Experts of a small language model: a variant of Adam for the experts, 7981 steps.
Below are experts of layer 9 (counted from 0) of a mixture-of-experts language model. Rows are named gate (a neuron's input weights, with its number), up (a neuron's input weights, with its number) and show model dimensions 0-255. Each number is 200 + 30 x the weight over its row's rms, rounded and kept within 0 to 999.
Before each expert's rows: a language model's description of what the expert responds to. This comes from a sample of Wikipedia text that the model never trained on.

# expert 14
What it handles: First capital letter or piece of a proper name or code, often after a pipe in sports tables, e.g. ESP, UEFA, B-ukovina, O-țelul.
gate0,236,188,210,235,205,203,229,181,245,192,224,217,191,220,249,214,210,197,238,227,162,187,154,173,235,232,169,193,214,209,219,191,231,179,219,219,189,140,192,217,197,158,197,213,212,199,223,159,268,173,233,212,197,218,170,229,200,277,241,218,182,221,223,226,202,188,170,134,269,175,245,203,231,184,193,212,231,194,222,192,238,163,168,229,187,225,223,222,225,221,157,169,178,218,186,262,209,196,209,167,200,213,201,137,200,187,197,212,230,253,135,170,185,209,145,201,198,179,249,245,282,197,193,182,214,221,187,175,216,273,156,155,175,226,182,201,180,237,267,132,244,184,168,206,234,246,198,202,215,215,165,192,203,173,188,164,158,235,136,234,187,222,218,174,201,196,185,141,194,201,220,185,249,181,203,157,180,228,207,153,227,231,211,217,190,178,195,179,184,207,188,209,197,174,226,239,179,136,207,188,165,165,160,189,221,141,196,193,220,160,161,167,210,153,225,178,184,264,231,216,188,214,216,190,246,170,214,215,171,193,170,191,134,175,231,209,215,166,152,210,214,185,154,195,245,207,189,249,256,164,172,223,170,208,187,211
up0,128,212,205,234,168,234,189,215,196,189,210,198,181,225,185,194,240,165,146,179,190,236,252,191,178,189,195,240,242,198,225,250,172,194,249,189,220,226,178,236,221,226,212,210,146,266,188,204,196,154,228,207,164,230,202,172,201,190,211,231,197,231,200,166,195,226,190,197,174,188,205,153,228,178,187,203,179,167,271,197,160,152,194,176,182,172,192,195,168,133,210,200,181,168,239,183,180,180,265,222,241,188,182,219,221,210,238,196,212,226,261,243,204,187,212,130,225,175,213,158,150,191,177,185,235,151,195,199,204,177,199,223,218,202,213,174,194,158,175,211,205,239,218,207,210,252,255,267,188,213,189,160,168,174,213,164,225,151,209,214,212,216,203,170,169,274,169,188,186,213,159,215,258,207,171,167,230,187,193,187,250,196,250,200,197,213,211,168,228,246,181,185,165,225,183,223,185,233,182,159,168,265,147,211,184,190,153,185,273,216,170,178,229,172,188,177,234,217,204,195,241,196,216,213,234,237,198,144,241,220,227,202,249,229,161,143,192,224,171,224,206,261,192,230,197,215,209,124,157,216,207,243,190,174,197,255

# expert 21
What it handles: Final digits of years after the first digit, such as 1'852' and 2'009', plus endings like ", India", "United States", "°E".
gate0,203,244,205,188,211,220,148,202,133,165,175,233,237,180,205,237,198,187,172,223,222,173,189,211,188,246,227,182,237,202,219,196,205,195,199,213,194,191,145,247,181,167,194,141,197,265,183,199,169,163,225,263,243,214,176,176,265,215,209,195,211,167,205,203,207,222,226,236,179,167,202,243,129,208,174,172,272,259,211,224,174,205,259,222,166,213,183,191,183,124,235,127,151,215,174,155,237,250,208,182,176,224,203,249,227,136,186,212,178,201,197,195,198,192,193,212,225,222,158,231,207,189,184,216,210,186,197,195,245,235,201,197,252,219,202,208,237,200,263,218,136,172,183,208,182,207,143,227,204,171,198,188,252,180,169,224,175,197,196,200,146,217,166,237,193,180,212,121,179,207,195,203,267,246,206,194,167,201,221,264,185,159,181,207,251,207,246,166,158,176,172,205,190,232,256,178,204,128,233,168,150,230,193,167,179,161,166,189,197,203,213,183,198,161,195,232,212,217,213,152,200,224,200,193,164,186,169,219,218,195,177,218,193,139,165,205,175,163,190,189,174,248,211,190,182,203,220,242,221,226,165,192,182,190,198,209
up0,230,171,168,169,240,185,158,192,214,198,181,230,254,210,242,181,169,252,192,185,162,158,257,191,166,260,230,190,222,223,172,172,235,181,203,189,231,198,154,222,166,188,186,202,212,202,256,241,209,164,160,238,237,216,207,159,217,234,231,214,196,213,208,220,206,193,234,224,183,215,172,206,182,184,173,209,250,239,260,187,187,257,236,208,155,185,158,224,191,238,194,135,125,187,239,192,208,211,208,229,233,222,170,189,205,196,196,236,124,225,222,169,219,184,207,238,183,195,214,231,209,142,197,205,209,193,118,183,223,225,221,169,196,232,215,223,224,178,214,189,205,203,203,185,199,188,151,206,216,252,241,244,232,172,215,167,151,221,213,212,219,180,215,240,139,163,173,176,175,242,168,167,211,225,236,221,158,210,234,266,193,172,185,194,217,187,222,120,173,183,175,197,206,201,254,179,174,154,223,163,128,243,195,173,157,136,215,155,232,195,167,224,191,250,174,200,220,160,186,207,213,196,212,208,199,218,242,168,218,173,198,244,188,172,203,222,178,190,225,195,184,205,186,161,216,215,195,215,259,222,135,190,189,235,229,139

# expert 18
What it handles: Digits in dates, ISBNs, scores and stats, plus words inside parentheses, e.g. 1-823, (wide), (in Serbian), win bonus.
gate0,210,218,177,181,169,215,217,210,220,178,204,177,184,208,232,173,267,228,234,227,207,212,238,193,202,170,220,174,214,205,170,211,294,218,165,193,227,135,175,218,183,220,207,171,194,211,230,150,221,194,207,176,200,212,211,184,169,213,152,160,196,224,215,202,216,152,181,156,187,183,226,233,217,207,196,216,166,218,194,240,136,184,205,234,218,236,192,223,195,262,211,211,185,170,203,215,205,196,196,139,152,171,220,188,213,219,169,226,215,217,240,237,208,201,157,181,236,186,192,293,147,216,185,189,206,262,191,241,216,147,172,167,169,216,228,205,201,181,215,145,202,193,235,219,193,162,188,224,165,203,229,144,221,174,231,204,203,167,233,240,209,147,207,240,184,258,154,189,221,230,150,232,165,187,221,139,185,187,177,214,204,186,205,193,223,183,190,216,243,209,177,168,177,158,255,176,250,196,200,233,222,208,261,203,210,177,201,302,163,221,181,225,213,155,271,209,203,193,182,238,162,217,218,193,203,141,173,187,168,175,114,175,183,214,200,150,171,172,161,149,186,210,222,170,183,216,231,224,179,274,199,201,195,204,182,218
up0,231,238,200,210,212,194,207,180,196,214,195,197,177,232,152,214,171,203,217,231,160,218,172,194,197,189,166,210,230,249,186,230,149,132,193,209,168,243,231,186,197,182,179,237,233,145,175,252,177,228,171,205,202,234,221,206,207,192,222,256,218,217,192,201,180,211,204,206,236,212,195,205,219,200,245,187,213,162,167,236,246,246,202,198,161,183,233,184,210,177,159,215,234,225,158,195,219,245,217,171,202,244,209,224,231,235,205,195,140,228,198,137,257,154,228,236,180,165,147,154,248,200,244,197,207,184,252,157,171,224,179,200,193,121,131,208,186,252,158,225,206,209,220,132,222,192,247,191,214,256,182,250,176,227,207,186,204,242,180,184,223,223,184,195,214,174,228,221,174,162,248,203,243,190,164,254,201,177,215,164,172,174,194,217,195,221,191,215,203,240,180,183,196,194,164,206,162,208,190,166,210,167,151,250,237,227,228,133,224,186,201,159,197,257,148,208,226,202,201,184,257,175,191,225,171,215,223,243,170,253,248,262,216,165,224,268,207,206,243,225,194,194,175,204,211,169,177,161,226,156,208,197,199,200,252,179

# expert 3
What it handles: Separators and digits inside numeric data, especially coordinate parts (°, ′, "- Coordinates:") and table cell pipes in sports standings, census and election tables.
gate0,198,192,199,152,172,140,208,183,211,212,195,139,225,181,184,223,217,181,236,240,200,232,230,214,155,203,205,158,210,225,130,237,191,234,244,185,208,222,179,199,198,205,216,207,216,193,184,194,143,153,233,179,229,251,199,150,195,224,184,148,204,183,174,254,252,235,234,194,183,171,220,166,150,226,199,179,210,189,226,190,224,178,180,195,175,196,186,216,257,208,136,242,170,247,219,241,213,234,226,249,222,157,163,154,247,185,143,247,260,248,199,197,266,230,204,145,209,199,200,166,205,188,236,227,195,207,151,240,195,224,230,175,192,187,169,179,184,188,215,211,240,183,236,217,251,189,194,168,197,200,200,181,156,167,173,190,160,185,211,157,184,208,279,224,177,196,197,247,193,216,186,220,176,191,244,223,174,192,201,216,214,203,208,170,225,182,191,228,192,159,205,232,184,203,181,235,185,203,149,193,222,206,198,175,248,125,241,249,216,218,185,172,211,172,169,212,249,165,150,214,153,249,210,173,187,182,104,204,207,163,246,230,204,182,185,181,200,220,206,174,143,159,201,205,226,199,225,192,244,229,229,220,184,179,172,266
up0,238,149,255,151,211,171,217,245,171,209,259,169,200,191,217,167,235,202,236,226,195,222,231,191,169,239,161,185,177,213,202,197,199,200,291,161,188,221,159,182,206,225,190,183,135,161,179,223,134,227,220,203,205,252,184,206,161,236,201,189,222,186,146,232,196,183,219,185,201,165,228,241,235,203,186,190,179,159,215,211,202,189,198,224,201,131,193,235,252,146,168,214,160,162,255,183,231,179,178,188,235,234,190,188,194,246,196,146,136,190,201,229,215,162,152,200,177,143,236,208,213,209,193,192,162,200,221,167,184,150,255,149,233,207,225,195,214,206,211,201,232,184,159,218,182,250,171,200,174,187,196,173,245,169,248,229,140,171,207,199,200,180,200,200,157,166,176,201,178,149,209,231,214,249,195,229,225,182,264,225,241,234,178,171,182,235,207,215,190,138,145,193,180,229,219,170,187,240,187,189,205,198,228,216,213,153,206,182,235,204,226,208,232,179,237,222,234,180,124,194,181,183,218,190,195,194,180,201,220,217,228,171,194,203,202,145,181,164,209,155,204,184,158,208,129,137,201,197,175,200,208,246,231,238,197,227

# expert 37
What it handles: Verbs and linkers after was, is or it, such as became, called, named, "known as the", considered, plus sentence-ending periods.
gate0,198,184,218,204,233,233,186,216,166,214,221,256,206,167,223,204,229,182,222,212,165,209,198,184,242,212,172,223,238,224,271,211,207,197,207,180,191,198,202,177,207,181,227,180,226,254,219,233,186,211,178,215,151,178,150,171,187,260,222,232,196,214,141,172,235,199,196,187,207,165,221,198,144,199,160,185,245,235,160,219,181,191,211,190,205,253,272,188,223,190,167,187,235,192,218,185,154,172,260,185,223,268,219,154,280,205,182,195,241,236,233,189,241,151,150,163,220,238,216,202,191,174,222,185,162,204,262,183,172,220,174,196,202,186,202,235,193,213,174,171,173,206,204,227,221,206,249,226,231,177,207,155,243,218,208,233,206,148,205,220,209,172,219,240,156,195,217,237,217,164,259,172,256,250,235,207,227,198,188,209,236,199,221,134,194,151,215,199,185,215,195,173,233,196,202,192,187,184,209,199,207,131,218,205,225,146,171,215,197,189,237,213,248,239,246,245,191,228,221,187,200,214,200,146,234,203,194,144,230,208,211,258,160,226,203,231,243,188,207,174,233,266,201,234,254,280,188,198,178,156,207,255,166,210,210,205
up0,266,187,203,210,231,229,226,202,218,229,181,232,209,149,254,169,167,208,214,218,178,183,240,152,179,205,177,201,168,181,173,195,231,226,187,172,224,180,195,199,219,212,173,159,256,211,228,206,204,155,184,187,155,236,188,226,218,214,173,171,169,184,188,192,193,185,221,147,134,203,175,204,207,153,194,161,231,254,188,186,180,200,199,177,187,191,238,183,262,167,223,258,224,196,228,208,121,180,198,223,232,171,169,208,251,171,160,190,241,231,157,195,221,145,243,182,181,234,195,171,211,122,229,123,195,143,250,114,227,242,157,215,177,195,214,179,216,139,213,152,185,224,179,218,167,216,209,192,183,216,217,173,213,154,200,174,184,173,169,231,176,177,201,185,183,237,210,192,186,188,199,201,234,204,218,220,180,155,231,184,259,228,239,194,233,242,173,160,197,242,228,216,212,157,205,195,205,159,218,169,139,142,184,173,209,153,197,220,211,220,218,213,209,231,224,140,259,182,262,234,207,197,208,190,168,202,161,229,257,223,219,218,189,200,172,197,222,193,216,195,199,221,206,273,225,215,162,219,186,205,212,193,144,226,190,232

# expert 32
What it handles: Sentence-final periods and closing heading markers such as == and ===, closing parentheses with periods, and line breaks before new sections.
gate1,177,181,166,251,176,253,191,245,236,192,181,167,162,165,198,227,228,250,177,197,195,122,219,178,218,189,226,192,250,230,210,195,201,227,221,167,239,191,238,251,189,203,156,191,193,230,169,147,201,216,230,171,107,215,200,184,199,222,156,158,194,232,215,233,206,206,233,171,216,201,209,255,187,142,171,237,153,226,183,189,188,165,223,231,231,212,181,200,267,220,245,224,176,183,197,260,225,253,159,193,203,211,200,154,192,135,195,190,218,171,199,201,180,216,208,190,243,201,216,220,207,170,199,199,202,183,179,169,180,197,212,233,137,165,206,217,174,164,220,241,214,231,157,252,207,221,204,249,212,250,191,158,199,195,207,246,177,137,231,279,216,253,197,193,180,223,145,198,176,203,121,146,210,155,210,175,183,228,172,211,234,197,211,200,176,154,173,157,193,248,130,189,234,207,215,204,226,173,167,198,191,210,194,191,134,227,200,210,200,200,194,216,236,220,190,187,218,174,203,211,182,169,178,172,153,159,235,195,230,198,195,231,242,217,212,163,163,191,199,204,268,238,238,174,206,197,212,219,220,176,203,201,237,198,197,132
up1,161,225,172,219,243,237,223,218,231,226,199,201,195,185,188,203,169,240,182,203,170,202,167,139,217,193,200,186,232,246,246,175,213,184,177,188,204,204,154,207,201,182,198,160,173,195,240,188,218,173,253,198,221,189,169,186,213,250,211,150,222,186,168,252,220,203,204,166,244,197,220,199,174,202,206,253,190,206,207,213,147,235,223,182,149,180,155,198,191,195,219,186,208,193,162,205,218,143,188,225,171,272,213,166,211,236,239,204,168,154,245,212,166,183,222,188,279,200,194,219,158,157,192,185,148,249,207,202,196,184,141,183,180,184,233,215,176,212,224,167,146,187,179,194,253,228,204,226,184,262,212,256,245,214,208,176,229,191,184,210,252,224,203,166,178,214,174,220,181,198,158,225,234,191,119,161,248,223,155,178,261,275,144,209,217,196,197,161,184,146,164,194,255,227,204,162,218,184,187,216,144,176,214,215,208,194,144,206,230,160,163,212,168,159,223,185,238,195,147,206,197,165,230,177,163,140,248,189,166,171,190,237,194,227,173,208,167,171,230,199,179,190,182,218,138,197,203,252,244,216,195,179,224,178,177,187

# expert 46
What it handles: Final periods and sentence-ending word pieces, plus last words of song, album and book titles, e.g. Birmingham., Luc-ky, Next?
gate2,222,162,215,209,264,184,197,162,203,166,159,167,201,242,229,161,222,195,161,164,175,217,172,222,222,227,193,202,195,242,218,195,238,160,182,192,201,164,189,185,214,207,186,220,178,147,187,175,194,222,118,198,210,217,200,185,222,223,174,178,228,138,194,234,196,206,167,210,217,154,153,114,155,155,210,199,200,238,257,172,149,240,220,155,203,218,162,193,189,223,174,240,208,246,159,185,183,202,181,208,230,221,154,210,171,198,263,249,199,165,207,166,215,181,207,159,223,233,221,252,211,241,180,271,201,238,181,206,198,226,236,241,198,165,170,214,198,189,232,223,115,234,216,212,195,193,187,211,143,210,225,229,153,192,223,174,202,205,232,169,184,162,207,224,180,176,198,158,231,191,207,172,254,231,152,216,231,164,187,244,203,269,113,178,162,214,179,196,194,268,165,197,119,199,177,234,232,191,188,201,204,242,169,189,174,219,221,250,200,167,210,222,183,226,200,178,204,184,223,228,169,246,213,199,218,170,232,220,200,197,216,129,190,236,201,178,200,203,225,197,139,209,197,217,232,209,197,213,164,196,234,217,158,172,187,192
up2,168,217,206,195,231,188,202,176,171,176,240,188,263,195,210,203,143,180,228,196,163,193,204,145,225,223,173,159,217,278,230,171,215,209,199,173,186,169,241,157,178,205,223,173,173,210,162,211,190,250,175,207,200,228,166,184,221,208,192,232,285,191,190,192,200,164,253,177,216,214,191,254,167,179,222,176,252,227,224,136,130,245,174,212,198,230,299,178,202,152,201,203,195,239,196,217,217,208,221,227,183,187,220,159,212,238,141,207,188,169,152,201,204,223,178,243,247,209,195,163,178,198,213,176,138,223,236,264,208,171,208,184,199,148,169,192,242,234,195,193,218,194,197,201,210,242,211,240,194,168,234,223,195,205,173,195,173,196,174,202,179,186,173,226,200,199,227,213,175,174,164,174,216,227,235,206,221,162,217,215,189,189,177,208,189,239,162,225,167,185,234,199,206,225,180,230,167,192,199,215,238,172,181,249,235,244,246,243,219,183,209,147,169,219,211,204,191,189,179,176,161,209,185,201,187,232,186,168,216,213,272,140,198,159,192,266,244,197,156,170,212,191,152,187,114,197,203,150,239,200,191,197,280,218,214,223

# expert 35
What it handles: Main verbs and particles after a subject in narrative prose, such as began, started, won, took, over, until, during.
gate0,223,207,173,195,221,187,171,194,201,171,176,180,251,186,222,168,217,237,235,256,156,212,199,176,185,218,207,233,214,209,114,184,233,202,169,165,221,201,162,139,159,224,152,203,162,183,289,196,236,235,180,219,161,210,208,190,198,217,152,167,263,205,190,155,188,221,263,222,226,173,221,232,168,201,230,188,176,189,221,215,196,208,179,212,192,231,189,217,189,203,166,204,207,238,215,187,241,188,206,154,192,212,181,170,245,224,237,159,184,167,179,224,221,181,189,212,253,210,201,203,125,234,196,226,194,228,173,210,181,216,200,208,223,257,193,211,159,178,171,129,118,153,188,239,199,155,195,177,201,160,215,228,215,183,256,230,177,255,203,249,232,174,180,185,208,183,209,209,251,217,180,163,214,213,208,227,229,202,187,205,208,231,186,186,172,231,197,235,226,184,212,155,289,209,215,150,191,151,203,206,164,187,154,182,199,196,168,233,199,150,176,178,236,191,182,215,160,249,224,274,189,236,202,202,185,187,234,237,222,246,214,206,179,171,201,216,169,245,123,175,206,239,222,190,220,162,168,192,144,238,235,203,212,162,184,188
up0,166,155,150,185,256,215,174,150,235,180,205,180,148,187,177,186,208,196,153,142,214,240,208,216,191,213,196,159,181,149,218,192,160,164,264,223,130,164,212,203,186,240,213,232,273,241,183,198,177,212,190,178,215,220,220,226,227,201,147,236,207,209,230,192,226,169,175,160,211,224,166,215,236,220,146,249,245,228,189,199,206,212,192,249,175,168,219,197,170,177,206,247,180,181,188,231,212,211,192,253,188,259,207,186,178,188,211,195,170,204,206,180,203,189,216,167,198,180,162,168,277,177,205,151,205,244,215,234,185,158,245,188,133,215,211,205,198,200,205,243,245,223,223,206,240,239,190,244,232,225,173,163,156,209,187,188,182,195,245,179,131,192,190,223,241,229,222,195,212,229,203,229,209,193,190,210,171,215,204,241,161,168,194,197,220,196,178,150,180,190,251,219,183,206,251,210,207,224,175,183,195,179,283,223,199,217,236,196,244,265,192,192,196,209,169,163,205,155,145,199,207,171,236,201,201,149,181,191,209,186,174,192,182,210,212,192,250,147,266,189,178,213,178,231,186,201,228,246,246,213,124,191,211,246,141,204

# expert 15
What it handles: Lone capital letters or short capital pieces starting a proper name after a space, bracket or quote, such as K(olkata), S(onny), B(oulogne).
gate0,201,181,202,215,225,204,195,164,260,197,145,163,180,279,208,203,207,219,166,191,204,201,257,251,224,222,163,211,201,180,184,206,201,210,116,176,181,219,180,214,191,208,162,172,166,185,208,201,184,183,185,236,123,146,166,219,186,173,204,221,177,189,182,194,198,225,245,225,183,209,204,251,175,183,268,203,214,246,166,193,137,165,189,187,228,216,262,189,231,259,181,196,142,210,186,159,200,180,183,220,188,186,213,162,195,208,239,207,182,184,190,195,220,183,179,209,230,206,202,265,185,181,209,218,217,206,176,216,214,154,217,178,166,144,207,223,180,210,224,180,130,137,201,132,237,179,161,221,197,165,197,172,190,158,198,133,202,168,253,235,164,173,211,256,251,185,188,178,204,208,193,250,215,247,183,127,208,218,223,164,207,263,181,171,197,209,238,198,189,194,238,228,199,192,144,200,214,175,144,236,199,190,188,201,236,196,228,228,180,140,190,222,225,200,213,188,189,233,189,252,186,222,173,177,194,200,202,211,147,237,217,194,181,160,180,177,192,199,239,141,240,157,240,174,158,222,216,244,218,230,215,208,167,254,192,158
up0,159,156,208,263,214,199,217,187,230,241,160,189,189,243,219,209,206,168,159,198,167,221,237,223,174,238,219,209,200,188,210,263,210,236,186,274,239,203,187,211,229,202,178,195,198,212,208,173,228,226,166,202,203,186,203,183,210,258,185,201,152,195,173,221,177,255,249,247,140,216,182,145,183,209,217,232,206,210,227,208,228,219,161,253,167,244,230,262,205,148,223,188,173,182,236,207,171,176,155,226,193,177,202,203,185,160,266,233,207,167,193,190,172,144,209,231,243,220,193,196,249,240,242,173,196,226,177,169,216,178,198,264,186,196,213,161,193,160,270,150,173,196,186,242,198,182,206,216,209,186,191,221,208,256,220,206,172,177,224,138,180,198,192,216,218,162,171,225,185,176,156,215,137,159,232,228,165,219,211,219,188,200,205,229,235,188,219,121,253,181,149,199,223,210,249,193,238,225,251,191,157,284,171,209,176,134,189,212,200,152,199,134,171,230,216,180,205,243,246,216,181,200,180,230,165,229,209,236,201,238,231,212,180,207,218,214,233,201,233,174,212,211,198,227,219,191,194,228,229,190,161,206,233,227,191,189